{"n_experts": 80, "experts_per_token": 8, "balance_loss": 0.017, "norm": "layernorm", "rope_base": 3050.0, "qk_norm": true, "init": "normal", "init_std_qkv": 0.0157, "init_std_down": 0.0, "optimizer": "soap_variant", "beta1": 0.95, "beta2": 0.99, "decay_shape": "linear", "doc_mask": true, "dataset": "wikipedia_en"}
Below are experts of layer 4 (counted from 0) of a mixture-of-experts language model. Rows are named router (the router's row for the expert), up (a neuron's input weights, with its number) and show model dimensions 384-447. Each number is 128 + 24 x the weight over its row's rms, rounded and kept within 0 to 255. Numbers have three digits each.
Before each expert's rows: "comes after" lists some tokens at least twice as common just before its tokens as in all text. This comes from a sample of Wikipedia text that the model never trained on. Tokens count by the router's weight.

# expert 65
comes after: "\n", " ==", "==", "===", " ===", ")"
router:151092151150105093135103111123162123106134124125152101125116129108127120171137131173115112097133134164136146159171142116125099107157153146156131137143172173132099094123132158109110107165130100
up0:114120114111146162141152090181104138110119176143182128131134136136130196153139113096111164126149177108132088152132128141123132139142101108122169125136134093161142164156104158146113117109143113
up1:179125164156128157148127133178162159109107107145152117108098118170101142126077152141148147104108153141175136116165154114159113122121131137134184075129094117128130128133151155130122129136112145
up2:112137105136101091104156187141116175115132171145122145120177143136122113104151111133090142175118091120129162136156114148135109142101130130105111126152143093150153097099137154108126117112109094
up3:110099119092114107122128110117090105180100138121123138115104137139150132145131104116115143133141159105099144148120144181110108141107145172161142150145128116146100096118083120125113142159141113
up4:102135125157140145110133132113143152158177122129130098132091142126121122123099142139172127126083134116121132126133153159122143156087137116105157125164094132100121072157107120125138150156113161
up5:102126104146155142120164150158118162110106104124118178115108163149115163159124122177156111132104103129121114109162135095150101120104153095156139118110110126143138163153114120095104149151136108
up6:142160141123135128153135125144115116117089168162162122115128120121139140124130197118138156098108105107123142077137108109120147111100126145127158140100129132100112113121122162142147137160133120
up7:175122111118147138100115089122123136112129083104130073138127125125138100138119121166128169094118089118135092144114114125165126121088120099126125105134090145149125107138132141180119155123171089
up8:130160156121152087111149143128101091112118169107148135070125134104120129134143133169137112112135149179124125160132113113103117126122126105088117140112145102114123124182124102161127133111138117
up9:128126172179114093139135156140115150119142092132120157129095120119126136101146140173117117132134117138180155130117115107114089154127100180111132142174123144141151099114144148159099148115112096
up10:124099107140112115129147111205141099149163184154108146146161159105103106146131166144141142112149145132157102118102144128141133147133123094154146155125164192133167096099133133145164126086132105
up11:168120134144127087149151136110143106152106136117150122114107137110157094138148124092187153145092109095137171120125123114127168157160104144107139149123141113141133148106136149079096164120168097
up12:172147092164151150140130095158126160157125162152109126126163148144100109182153155134134101150139107139109149115099114182115179167124198101073089119105099129117161140140125149118090110140134143
up13:128109084137086141198116087137117103111119122130102160091135126136120126135114117143098164119121120132092086102150151152110100123149189163150159158141115120095164159118110142094133120134105137
up14:098122131090117143131114133132163110154120180124145108163122174123129149151141144105132108125125129136115165146127131120187112115116159135117132108128090097103120135128125178106097111071107143
up15:128166083139135160140141110131132141101135135100079133144140110094165151116120100107101108097085095107096177142129125132161091117143153096132116072149169172109148115151112132145119128103128100
up16:169118161138101081084137119110137120155142117144105129164117116115126140092125153163137188099152145147198146142128155155139082116118119129118135133146135120125106123164143146178115100120125141
up17:143099143114106114151119166096080136151167115111178164099125124127101135127112110163138119147139133106124109153121124124082104129122106165147143114126124107125148124140111138123080112115130126
up18:107186158124113152165150144138111139118150182140125122150124126136142082091107122100090156129102083092103218153117133139108142095151149147077110086139116080130115153120088122098134125099119109
up19:175127101123105141159134108103184118106086107117149137129137131150140110167141083159156106150177111167116163103113162108106132149159105117167097124171133115097124142160142110143127113144158164
up20:140113203133125072148159144085154125132109093102145119116110113164098127127096115103114105131137145177117103120148157074160129149137127108088122139155122128167124122142127131170156116149124130
up21:158137115105149157126111118144139128145099110137146132111083135114080146142099116148142112148128159171120151162143125105169145089163122180126152130129058077171133125093143151126143179097132159
up22:165105083155086127180137108161124142129140092112126108103155119134158137128105150156117119098107157119102141113154118147170131143169125143101109117110126154121121138109114091139147132147140128
up23:164110110089114104155102112129095102101130150161159120125156119122138096061144107112091141150124099141142135125124169191112115137147113164125159110195151125149095140114134138142122125159126121
up24:093156138146131123162115149143138144138146136112090164119092115127126098194134105197149060135119142085152118155066094134121136151132177125180153124132128162122137143105117152124141117125133147
up25:096138102143139133086154130122166169109181125099127093126134146156126158091136151154146124093119099148181138123155096130095178062118139129114147150125132176120109122148136137097105122131120119
up26:097124108124116156094127094128143111155162135105148083156116103132117086100094111095160075151130116123113155147147151127090121128129119122134139136108129147132136136135157114125127163148140129
up27:134111104101094077167162092159111090133112116121118112149141097116158090161090096157130169121126101162139123129139141173134073146145135114134142137199158156121111135099153147105123090090152124
up28:104141101141162146107126099159093183138108159144102126088105083103104156141136140150121102134130135155135081138182156152121123116121150126123111148110157107122127091155151065150139139105152120
up29:122151129096099098092134126118137120152146130077101132151154084165190086158093116135131124149133133110116105151165148140110103081171123072136092104135112104105117115108147097103102127142124144
up30:105150063133137195166106138130146118098069128110105174141143132104165132116135141160145153162140132165094166120113103108136113086137121133131153125128122110126154122091097167124106159086139106
up31:130156136121140162142114134115079093142075109074089153143152132117104139109117122114122125114156128096161178139133167081154118102126142144140122115150131099120159107118077118150092100135117115
up32:105135161135128102104138157169137181138138130095099117166125114140139135148126153137091112118110110099115153132128164120153149133146105119138166157154147145135123154087156146103150119150110170
up33:141153124103164122136148146169174107112126095141159115125107125090149083123115085112121134090131136152150140173109113151106144118168127122159180092153136110126122127124120146123098143170126102
up34:105106163168109132148093087137093174138121109160119109135126135129111122089145148142118157124153131127152144139134140168122166126135132155121157091109152153145129122097142099147125145142124131
up35:123151120157091092131079121158137142166169130116150143161139092133127129145172165102136062092115150107151109155133118112131140144111098073135140103138151112153143101117165152080146113131115106
up36:134138086125091175132078131142193116094106180103124143089107128164156126139102090117184097084138130162122150141154159137126131123136114144144113137133164126105164103134146128123123134167141134
up37:152122129092121153146125101142110102075138153139112184115131126134108173119112138121167115167187146144075100139108133155120114112136090117092133080122117116103125164119125146131161117101138091
up38:160178111119120097118112109065172134133149079141102123154106168119105132144101123141118126125125119128090104137084109112159101112095139101148113197136133157131102141167119133105116136048117132
up39:166102192130153111105123146138109127103104152158175096138166101138117095122122152097074099126119133160138138126163154107110104120160141117145128143138144153107138170134146131142091124113134101
up40:146158100112141150140083162122135120109130114148157123089100079124118123170107119113133120157127125150116138082088156112144129140156158118104133142141108127121106129153145135158179131115153147
up41:112118129129120100149145145175140122119149144163178152163125120119130137178108146122112110159122118152105133135152134118189132126053098129127144104126155108118114166132135168118161120153145161
up42:100154110144170166142087132099137102115165125133132117111126142092169125143157098167107149134168115115133101071152137135119112107155139141144117131111089090171110137153125132133135128137160131
up43:124098155153154138129125115145163158142124124171136107117137077160127121142141162153171140113118140117125156127121087143086146130105126174157111146086145108129113122119140184120136084123104079
up44:118111121142156116128098159117127139154171111132144131157109156146071161110161103132105130110117080098155128158117115119187144128143117114110121149135103147143138146120115192108134075139117092
up45:159122118137105153098121121110081180100138125100155110133119155090150096140137119145173125115122103126163130126127172094117161160112098118074114115134116151137170133133118149134116109099114155
up46:112112148105113099132132131114156148145117123121135095128134142138096124115142122111135115145115085138164092124145109119109082176144113154105115144138137086108115132128144135167141121161105092
up47:149128116117170097177100125107115114173136132148120118116158154135127171078158133073136110124132124107100130127128082128145147091185113132141115108165099158130149150109130126098123128164128109
up48:110162156123140121138167110138147108078106170061107139111136115130139159183102104170142110135096120096129128163152132145145145154127132126136095148135126121182100126119118162124112132117119103
up49:132117115126113131139143111093158109095123139097096129104135132126112107140158094091121104115133127084124128127153082190122157193112158118135144114094111150129134113112126146170092137120142119
up50:127155107097142136169099119143093124120112104138167125115149076123131138140139121141079100112103095137134130088067090152102097111138125102169152136109099150142104135135104134122144129117094107
up51:116152091080082184114152095129097130093108145116140110075129120148126144104136171156095062134129100135100099149106119128122106151138133087141125141135172122105125174137141143125170160103132142
up52:163137135123104109118131101148107100128109146079135126167114182128121105161137103144162116136121117156128138178151139126113097128161151111119147095158148119112132086121114132157144163111098119
up53:128129103154144134151113211145119149118121076173107105127149102143180107126109168118114103107155094145124143155143123107112129097133096116130150115162125134112117108128105117114148117161108090
up54:111114110129149116142126120115101110107150145117160134130101127135119105127152100123099102126154157172106094065161101155115098142151151115152101124111130082102107126119159160124138161176111198
up55:160133138096108135134140116178113099156102037184147153149169121155143110112170069122159116105124105129102165109171150104135092144139192124152123142119131144142096111132160126091147127162157102
up56:144123141123117139092144092156136136107128145157148132144123129116083135127146124141124115168110163130140134161118108152140119116116107133109172127090175143158144142126184093163123160146108102
up57:114116133159128136100143086156108150108153154136154129185103106127104127091146123108102155116113110135114150122085111140157159140164156107137113174139131170125123140130125140133131131139132085
up58:120146133092151097141106124146154125139091123125126176131148115090169110151145122144119125140111108085144124118108106115119095114166132148126121150133137112192164156121158194112138107128138088
up59:132117111135158137145104115143139125109129143119114133152101085129128106130123163159112120104100154108131158156141128157144154114078178131108106090111140135136134117138116142123100089108105128
up60:166120148121145129125098155150124128130159133075128097133101123130145164110172115152069110099115121138130134152142135107126107086154084156143089141114162135139101129140112135142166129101091128
up61:157123163144114103113144129178133140138116126157112121123166167109141100086072133162116167119098088172150137107126107124137137156144125124129146122139118141150151116121095091160122141134139088
up62:133096143134165115183140107123170116146113133056112140141110120118132172117138097108128092148084134130163088126132145159145161144155108145120134142117134158150141093136123105100115128161098141
up63:114122132093114100097108133154178137121130109123133178082112135138162106140127114135154144134136138121177114174153107115164084117129156107158110117157125106077141114135145116125159108163136106

# expert 64
comes after: " in", " of", " to", " at", " In", " New"
router:145112132077153134135100170105172120136168123108121076146133137107070104087117113124141149120120135108076076133139139095164088107108108132112107134105117146125115111120115175124116108146180123
up0:128112109129140127140129136109153131159137124172118067132149084127134104112103129145165134151097133132103137103102119158121109150098146121123106143145126116132128100121091139132138112116144101
up1:172122132137166104126157117115125108135137089058163158105152155104178126137146150153145115107117127076129150130151099092147090145087142135105108138128142086151138154126112144145177145134121083
up2:145101128137171091096171143156106135129093105151133171156138133087147118112154134097160140148137097117124128125112091139167105134165138149112094150152111158139180148110153128158157093128132124
up3:142103112095145124119137156120077150130119116131124147114156112148131126128085153107168133125097122174092167165176127134110115135116128168162098119108114168126123101129138165126156137137106121
up4:112077122111113152169046152118124134102096096110109104137149169179127122088140122140124122130124165121112093175150135088129083110099123129122115116138115124092100137136133156105162161093115125
up5:136141165175144162077144114124130133110150113101124145140131205107128131138124121158106118135089083152117092141115151109139111142122138125148083092114149149151150166122119143135129141147128113
up6:102119135113142126137119158110082111137168084184134105079118143172141143157121107097148129125115159115159095126104096141122105119136128105096097147058111153153117101112153138124124117123134121
up7:126151141120139116146080137119116155143116162153141111131145092156106111157171143080128117107195156158119118102138103156073149157194166115110142116134144160114117103129126133148134109163100145
up8:153166094114115096139103195139111140104148141132135105125112149123111115069139139156148146135111130090133090163142099110137086150135163117157068162098119128152160146141157117122105137100097153
up9:110116102108138123163177138165123121140114117166108123143144119159126133136191130135123148111155125145133139173148100127162084116152106114123131124114088111109139138098118125150153090147158122
up10:133159138094156180163113086120125104149095174129148170081170061100117092127114096103125091128132124117114100138106154126139116113165091103080093131141139119138108095138107121142137118118125142
up11:154115173111118110139141122121197150110099143165117105114122079116113104099163133146124159129122165113123141080141150115112116146154106129149108112126158162147134109124118135187117188107154122
up12:160101140158163150130174109112139157164143121113154167128167094159144125144146124102116176130120145137120139120160152148136099125151162122102152143132100101099148167116107151098130098151140111
up13:104125134077157151178112114141138129144104168119163128120154166119136132173131140142083140126164121110113106090115113126136117116148111164115123157116119129069138150109084122070072093185121104
up14:109117157142122083166104153119119136117077108090129108114125115148116142114146142122127119113112117097131079131089108119069122110127147129146132144134134165157131151090119100168136113141106158
up15:098112102108127154102111134109174150093119111136150145188081129158105147085108120124113135164162125140146129123144123177102158088113137190102134143150122095114133107134137183144170120162145135
up16:118114132149105083118105102154141155161133124123155062139146129157117151153136168100109117105128147136158110147136133138126102123146141143144118188149148135124122127123144136120138109133109146
up17:115125067124128111122127147101120115150171117128118127152119149120132137077098061138160124086105161144163132108187135179137178115112114122136134113118115119113130152153132136120113125090145117
up18:111141083110133152138072118118130106124139171146157119123137135097143118074155131102116156141103154146129145121173084161110112175141097139175156156122094114111132108124090099130122155135126145
up19:137121145131142165103095170145156138171105169169171139152147119086133117087107084132125141132141103147144104136108119120132121131095129130167112120125105187097088156124154166131172067118153115
up20:119129117141113152126123170150136122134126085141133112121079140160141157133142136120128130123160087096137146097144096146088169130124107148122143164089120116117116137138109134117115084115130087
up21:120103149119123161110144167127142094141130151105145117132171104123126126072159114153136135152135137124152131111132153104097134111154106143099142112106111119180134152130143159121147126135133116
up22:134121143128118116076160105132108145097110152093104152112121105133160090147121154134127134076138121081105128145060115104139108151097137121133120125074100120146090110159145090119111077121143133
up23:089111114115163131101122154099112122096126093186108110126152133137122148071142106134138127123099122108109119095159148132136115150157117117058111125112108141101149141096143185126134161154119111
up24:170090123167139144145161167149173079093130114146101144147153162132128117120175128144144115097169149145100086120077170105183115125143134129113119133097102102147087207181107170117145145143111148
up25:122089145130150137138126127161158172120189138092104134140149102122143102076098115150125123143121107139114118136100135111130115123088107107162104160136136096135165179133084098085132166107149155
up26:144125103120175107137181101109173140108123158099167105167148128157127128098152122140153144139109097132125083141133151147147134141122107113158079148136124133136122118119101101124107146141103119
up27:112148154114131157141105133140168123124118137193152081146167109080137099123103161137112110119154116152112099134168129087128143129100135162126098112121091123162109143125134164117136107096101126
up28:140166113137108139143099096176143110141138173132146140129138098108108148121112158139142129116137127110122123107119122157141111096133167106109148128144175120112100147151135130098133109162171126
up29:093101106128135182116132173090135153089124126129131144104170117126094120163131124105117108154142126113156109138154083132171112078126093132141130138077100117109128141103146155101162102132159150
up30:120148138105133111137118155097140126084135138121131156133163095101127151112121104110140085123110161108105163162115127136139111117133093091137155153145133111103118149076128169123149168161154156
up31:094132122128117111112137128146160117108141103108161156097084187166073116169114104115140136162119106133132124135108109085148133149125099155126158130082094143115145170100083128127145099112135119
up32:139115153148140166161115083138159127067139115176105106127127131140122159151119122155126086111119164140086094146122080085131094104118137101113134070130124142172101128096123120158132162126102130
up33:146153091119068108135170136121116098163088135102137104106102155109132138101114158128134132099131100099138129122128138122114140146103143124117130093159131129106077145125155138109086133086154076
up34:147144116116120134147155137132112132146158115146099137140147121113127113126137188091153153130113156130133123085141152105150115104122095152119108165146103058105120145167100171139146177178121120
up35:138132114135169148161100188133140184128106166123088152145117144170115162113121117120141137113139191101116130115168119154100141126131131175087174143127146122135139087143125144133148111187085109
up36:106149126104131091164112168162134117166081116162146113130122079102147103129118114117149114144092114066120131120121140116109118105071113128107122107166148098123085179144115171092128148122130110
up37:109119133148089151152096133124182164128126120100117095124124134142068150141141112125138155127109107135130149117122139097125100131109104110098092152123107127108122103131162132139126152170128125
up38:108180164138116134151149134106136099132143110100111164145130132133121112143112095139128106145074115131122121124104115149136098143096134109156105122149187128147173147116095110128154116117107108
up39:122121082100107140135140139115143104111144115142094092119124137151108120115097131150100095143110141104110115135112140126131100128112140141146136107159103127106148155138115144173083120128136121
up40:120110126093127117123142161159162108124096141094117098110155121116137144157162116122124147141129068154122148156127164115107110153141103145098105125126182177112151130109099132146109108115105127
up41:139128169114119137096125146136113124154123146140163102139137116117067158113152151141145157104089106123085107123086094123140142164119148140125127143094139132167105134117144100102137098154192070
up42:147155136126101133086174138131138139097150147122103085184136079152139108090116139150145109095135107138087111113142094163142115158099126131103120132144125117069114104133177161115125109162124144
up43:132115096126137137094097168104102135095111103114108104133120149106146149148102120139130132081138138122079129107154171109108143157131093161137135081107115115116163129143154149113100105120097140
up44:157124092139117140111090126148143146124127090134107153137130116142165103106127116114108139137132153128115095164163127108153112099166174130083100129105091107131093130102101127117130142145163123
up45:146180106164145121107135156122137161163166089119119103114153168134064136145088097124139199108137084152099138124118147132153113117163139166128108111174107169144121110116121137095146162123106150
up46:155185157138133122157127105129188144084109129126168147124085106104128101145115145146135145132084123124151106084087109108082156131132110127140090140130102131124110128143134161125143143126150148
up47:158125145122144123133129135199130113145163101110091168124114142186111114129086141144149152112136100095147092156140117132119088148127151149142122146121118185114118168142091106122097109170148133
up48:184106124134114143160119146129114139132124138137164131109154163133110135110133092150105172178159110159149119130104168132098102128132193107116099132155081113098133111112151101088098153138164113
up49:092116121115161098218118097105153146119134137120169088093185154097112123136107134154105137110134096143087132130150141148138113116102151126160114114115163105102167133168148124152141099130149127
up50:145158078184138156139156166119146117125119151118162117124121153126104168144147131131114136131154137109150138102116116079108122118169092114138114146147147117139169091144117152139104166127127134
up51:111144124111094123122104136085126120127134130095120120154180153153137118093179122124105138162147125117146124116157140124141120135152136117114107159129147128170139110109121125146157122094120116
up52:112153137116145133108139120132119091131147145117124161132128109146106109130149138114156159119113138111128138135145142136109117104086157132157086156145091124129142136134150135131150194098091100
up53:152146143068170139089070135101115109143090098128130121119117114133113100153134128130094105152168103132155139167098163045174118117160149116147153134144067144114137128134120136125092146170135125
up54:193152095113155146132129171163135145197143100081172101106064146144150165124080128143106106110135127115119127118133146164166143127115114118110114193132108141118093124122149151087102154125146106
up55:142095141150140125113131125096091176128142128109121211140140152130138156135168097121122115135143116136106120124127149117129124155144127170152095106131088123140120101145096119141152108159134101
up56:185156123123126107124114134163157106163124177119149159128095141113141135124097152129145168103088149160125127152157113119162134121092147156131130119109111145176157172157149140081132143104151128
up57:167126137096137103163084138137141112138176167119141161120090154160129131144128121151135152186124103110131097168113151101132134092069117135116124115026101135147154148116143115134166143139128142
up58:125126100092170108083151152165125175139131127117140126122159124146073102103139076170125121141128094152119137143117134183132107140144100132109181147121086135135151117093122145123101140170129083
up59:103105109129124146149124170152140109129161113120165113130120116126096144131072130128108179118129140116145140141135149108121159125183114168108131122169126158129126145139102159167156100060150088
up60:157085134145090137102120115110157123081128132117092139135108138141140111113075146156130169099098167167091118113120152137144136144125136099140148131105111145086096173114128113185116109142128169
up61:144168135082122141172124154162114145106173121142103088161159117120109126148134109178094171073098113135116096138134145124122137142127106120113108137132147132136133132122121171108110113160145141
up62:151110148146110101100115088124141078160122131117098147105148115130094133091113156140152158082149167092068139138106125144120115130138159109087127158129136080128114091119136166127131144140165125
up63:119161156146134072092134141096105113184111163088111099115128119089125110110099122156129120155082127164120108161089114147163132174119109113145113138137124158135097138115139144162156146161136117

# expert 2
comes after: " |", ".", " =", "s.", ")", " =="
router:139156142098096114123123128137111151103141109158156126078115125139099142141131105144097153165148158119092151140109133163093128117103161171107130085108154112096128147119091141135138150136142120
up0:140127120127136156100137100142116156101170160145126129114148088140082123155139129091103122117133138130119127126102138110151129121160147120139096084132124120123142130096152183118133156203108128
up1:148126095102098149117100126106148123131122115111146163132163095138097113170156144132105144126104109160137121047113126117105138137144138143100140131106137148109103137124097135145159119086150141
up2:158110135127109100085070115129109113139177110168092152152133135106146153145105102134149116143107075147137126109104117110086101121123102156103175156111086201141162117145118071094162131173082101
up3:132120166119099131156155142124147107138133108127105117117112126088092163126173132154110145103133089118164121140101133116116126158140102098151101139172178130157191120100077143167151136091120144
up4:087138109158136120108152124149151166145153135142120124145108096146128147160118172147093111133097140107131134134158178117155160146113122136160162090137111162132084107139155144128155154142129107
up5:086078093105087111096125097084080146099113151131150110111130172170156098112148115120112087164140141114144138114129117124092135136190155094127114177090111130163099080131127115112131120131120095
up6:158101093103180110116127095168120136130130138173113182114116134108075125080141128141154148150103139111176149115123149108123126136132108138126096088121134094108158160192108123139152109150142121
up7:140111126142187112125133113142101158129157153129089136110078126183110085152114107071144101137149118139109157116108128148147127111147158110112102150131121120086149113124092111122131118163103154
up8:129118118107119109075141168121129130118141091118146100148133117152111103140118088118114159121166150105135136169111156126113126119154122150115154138129132114126151139133169144113132130120130116
up9:104110142089135138117159156083166145117131117124153171149156128132163154114119090110122100134137125136138100134160171119122113105084181181077129105119129103095111145166055133125085139137080116
up10:130152137100125160126104106115128121120119108138125088113119158126106086131121130180118099125129103069096143132141117132122131158144170141142147174118127125104124094139173131164164122135143163
up11:173144124152102113090145109182138113116149105117111124122144094111146094153131149081138167162121110142132141155123130153091100124099115156118102102122123081098128160163122141126131121141116131
up12:139150148080122100149141136133142119124114126129100097092125144128115132133139112107161104186113092156113154169117092162116107135123170139148134132115155157143129135108082111155097129152074138
up13:108141132143113161143124135186099145090089130166142121063110125104149148151142133163147143122123149133103113131097109117129125153115142146119108122093135121149143133115144149159139133135161108
up14:125136126135096120093139146179117137120104178132088106103118126150127171112086125105163140141103100160125116138126116109112124114133151092128149125113134098127153105114123090095173118145164097
up15:146145158097096164134140133154146105144112164112135077116178125125106132104158108121174125121123081127086137127084152163107138121134172182129149159109073105143103151121144095115156147103152104
up16:142111149089145092118142155161085115045150114151111150127164110111146124137123121143082121152128128157127107095145118107158166124121115141122124168142161074125135122119125135140163106157122114
up17:119126133123098147122137133113137119125142130141131131114127114149082172192104157149102086121146092166132085112163148180086095153118131180090122137114123091102130119157139112137120137112126145
up18:129107132110124110150093129134102126125168121126138158129148139160108111143069091150118143135152157153115093097141125139144124163141135111147121124145129135104147100127104127154095127167138137
up19:162164128108152149132138096093146124134141123145124118148113179145113159108113143091137132139125174185121172111068146154098150141157119142151096109173112089147126115088169129084186131134130132
up20:099141187103120156150138098105162147147123106151167109134135147141114113145099180122129189155126129127119145146121120138122101133139114159125126126122144142125130162130130134139121146135145113
up21:115146176087129153118133064157147098092120168141170119121147133135117143101141148124122109121091098133135103163111137101085134101094119127178143139129106137144131184088125090102123142080115119
up22:133158128094122136117165107145165148132153135119141101126123178128139123152156092108131118156151143111171120133145160099131130149115152136130120135120118105119149118112115124166137120150068121
up23:150139139112138146144101123126133128106143114133157158135155098146085154106108080139116094160139110130153119130118132148131114161139098112165131082146089103141139099109095178112117133124145116
up24:117130139134109153142126114158158076145116138118127100143135077174138146161123142141127176091115163126125121086146116117090092140121103122140121108101125093097092105111151111118153152086125149
up25:116144155160155121133104168126112118140127146124144160079118138125091138122103079104116111120134149150164123126149149090135141131152139156133147136114119090096148122135103121147136168106145106
up26:138145127154186131133148144099100096125177132111130140177114177125117200168106109124138120118154125154139148144088185115097103143143151131131155116135142124100126147135127151114152121128124164
up27:116149152136131125144131117129137137123128145080163097130087110173160078175090090139059125135128131131171112165116126150096104137134132150075140122155130135129073141091142090158125172129107128
up28:120136111117105162116140128169100176179092151148118103133129118134137110168120139155095154114164156121148144146076114133114087123101107161111151146171092108135105172148156098140108141101149125
up29:078122127102124123129119115113124114142166127101132135113086148132051119150130129124123136101166129066131122117131124110142112123155104163151179118148152150110161162112097156127150093132125088
up30:160107130153121138154148107115104131138131139121165147118178131109123095134137130132124141114117129186157142142123141200118159109127119153121088136088145130096139155138133094135132157151181142
up31:122139095106132137093117117125095157148125133129124126096137067125150105111147115115146138125099131160141145167143108103082134143139103140140112124133107105136120144067112146131132148103133131
up32:098101120118097137133126158105125146149105144154092169100143101136174116138141104180126130137099108123140116156165122136143121111107109162154152138123117124109096104111126110127161163077120168
up33:129136095121102131119109165173116141112126119150157140117136148101125140112117133150103159140122087107110116122126136153119114128136107170119133089138142116108123163119097145171101151114120090
up34:162130100135144116126093169146077163119134114149134081144105161133118149104151121130095153148102108101131090102114123118167137094116108086149136131153151126128142154127106142155092122117092077
up35:098134129151126092129124134121127132111141106164146107091139149122134137095063109140097145127122162117107113131131152155142101147157089161158119123105096119115133120137105124106109086117169128
up36:168118116112146132141077133126086100133096145147150125136152137105094109106126149114102125133110148128128094146148116119123119104125111111106103136146115142118137121121125114159128111124120155
up37:143124147131145113159093097186114122089124158120128192117118112112125102121112117143118164106115103134115121099085168151116093115128182166154140134145132166110157146142127150110134103140113101
up38:079107107163139158172161146112081144137129099126107116114132147114116122119120115171074152136133106122106126143153118136116152118119118147127146127167146118082122125130110129169110135107110128
up39:114124128144084128152144130120165124154085141057165144136080149118140129107151114133141048168125057179120152095119144098116132144107125126137133141144104112124112120142135116122118098115134146
up40:146148123133149134158126111112146098149133130131130140116105145134096079115100115145092101093122140101140142137133132100077125135093193151103108125136158104141106118185149136120130099186141134
up41:156176139138139131151162103139134152124120119152125113159167132130128134135125105127097163164146116136120133116132192105121146127180111082165142097105142069103110121098111151079149152147144139
up42:144141123126123088143090129137142141093167167115115133168150100160136157103088090129104089176135129142119113141124097104132172119123110162128162122134166115102118096107097097153118112150095134
up43:134075125116137170158131102100120110093097143152112160127117103124131115143139150113123096165129152086125144138106101121083133124127166137142110143183147150104120161146135167134129171125138161
up44:106137153125130142153140107095138146114144182131129090138128104138154111180122094121138123112201099102082104119134111105112125151114162128148089129142094153095145145140081120145140096152147164
up45:101143115131132144122082161152093122104094135122144135063085098092143155100092100152157134123136138108134167110108139116125100135112154133157150138109157110133155114139096120119135096094155116
up46:137161143102097125139127133125139110108112112113142117140127126115136136124058134113115106160117136117148178135137084121119122131108099082101139136114127132100144066187102101164168136141156079
up47:110165101113165092120149132109134092120179158099124109125141132131149120112114170097131126106124133121135162116117092152147126173112147145111107100133103150125121159088149147091174114163149125
up48:176144075134133144119140147148104143086197156103116172097122120151113138150153093104077121118116144138163088118152116099136141159170119145127098099157122088177154106164160137088147109137105154
up49:130145118094125093148138092114166133108129121123149124131145153086136140123148138090139109133131148150122120085153109125109108137166171141155113132138117144128119139152118163111113122126113133
up50:123179135128126115148113123118116118125135159098114154136173181092104145149084162138145116119133139111122136157184099102116146166131113118132130139144098104095156119123119146116173140159129125
up51:158115098135153144131122131112126147158142136130130128197118082109151129139165135121154112123156175200127104104130079138112121145163113116128119102135107107163117089144159156176153101154118092
up52:124135118145131129185151096122112199117153135108163108120119075117089117142105135124117150166134116143160162155103104135089114145102163131106115161123131102101164123158119154144101128142132131
up53:145158158125136075156123142060151128123123130112166134113144146139140125129116115108123110143147105128117130112106117128126096136146176134151113175122107112130122099088149135124115152138100152
up54:135157140137152124088136136132112102121102153131116108154114128120070165129165125158089101124101106086174118150105138116129149119121097131165134136113085135152177101164156190136127141097105100
up55:098103134128102139114133122207138130081089127131134149132142119141113129146127156124062104123140156072112086135109151166152140169110127170161151123157130120146075112104155105166121181128130111
up56:162127169154154146131153126110109101150140136123151113140061155109110157172111112114141143098160143147121134106136092157074130138141102108158164142145096135145117150178094086104167146103107137
up57:131102103152144123090111151128116111119104144122090099124131063077135137172144101118168065097122140156157115137102163114127155088123091089153143164116159180073159122120140129159178089126137118
up58:105116156139154106080149093154101116098129103152165130143127132148166156106083130088100116140128169110117129118128144126107177129145123152195186120121137118120151157146162157093112093154140095
up59:136143166118130132120092151125176120108102143138188146190145123148144126123118124136132098114163091103107126144104115142150075141091162136133127150117117130134124105092164117095172089151129108
up60:125132103151175108152126123094165147099126105128203186132124096110132114161127138131104143163130126158124148146149127128121115141131125135107109140134088104127121161128160164121117142126141157
up61:147118094157132115116096134143120116134127136153197156085140088111109097124143142165138158144098099158133129123124142137093146148132094118129135139087123129123129162117108108128128167078140136
up62:159149118138112058122102158116102123120110096136129174145110140102130165151154110127134118151122108159145105130116122108097102135117178160127137149145138133075137158139186103133116151156102092
up63:122164133138097163138128137102147153147128091124131113133133148127126114139122184157097103121158145145153112137144099136129069091144144162088163151158138113142118146115116113154108145110087117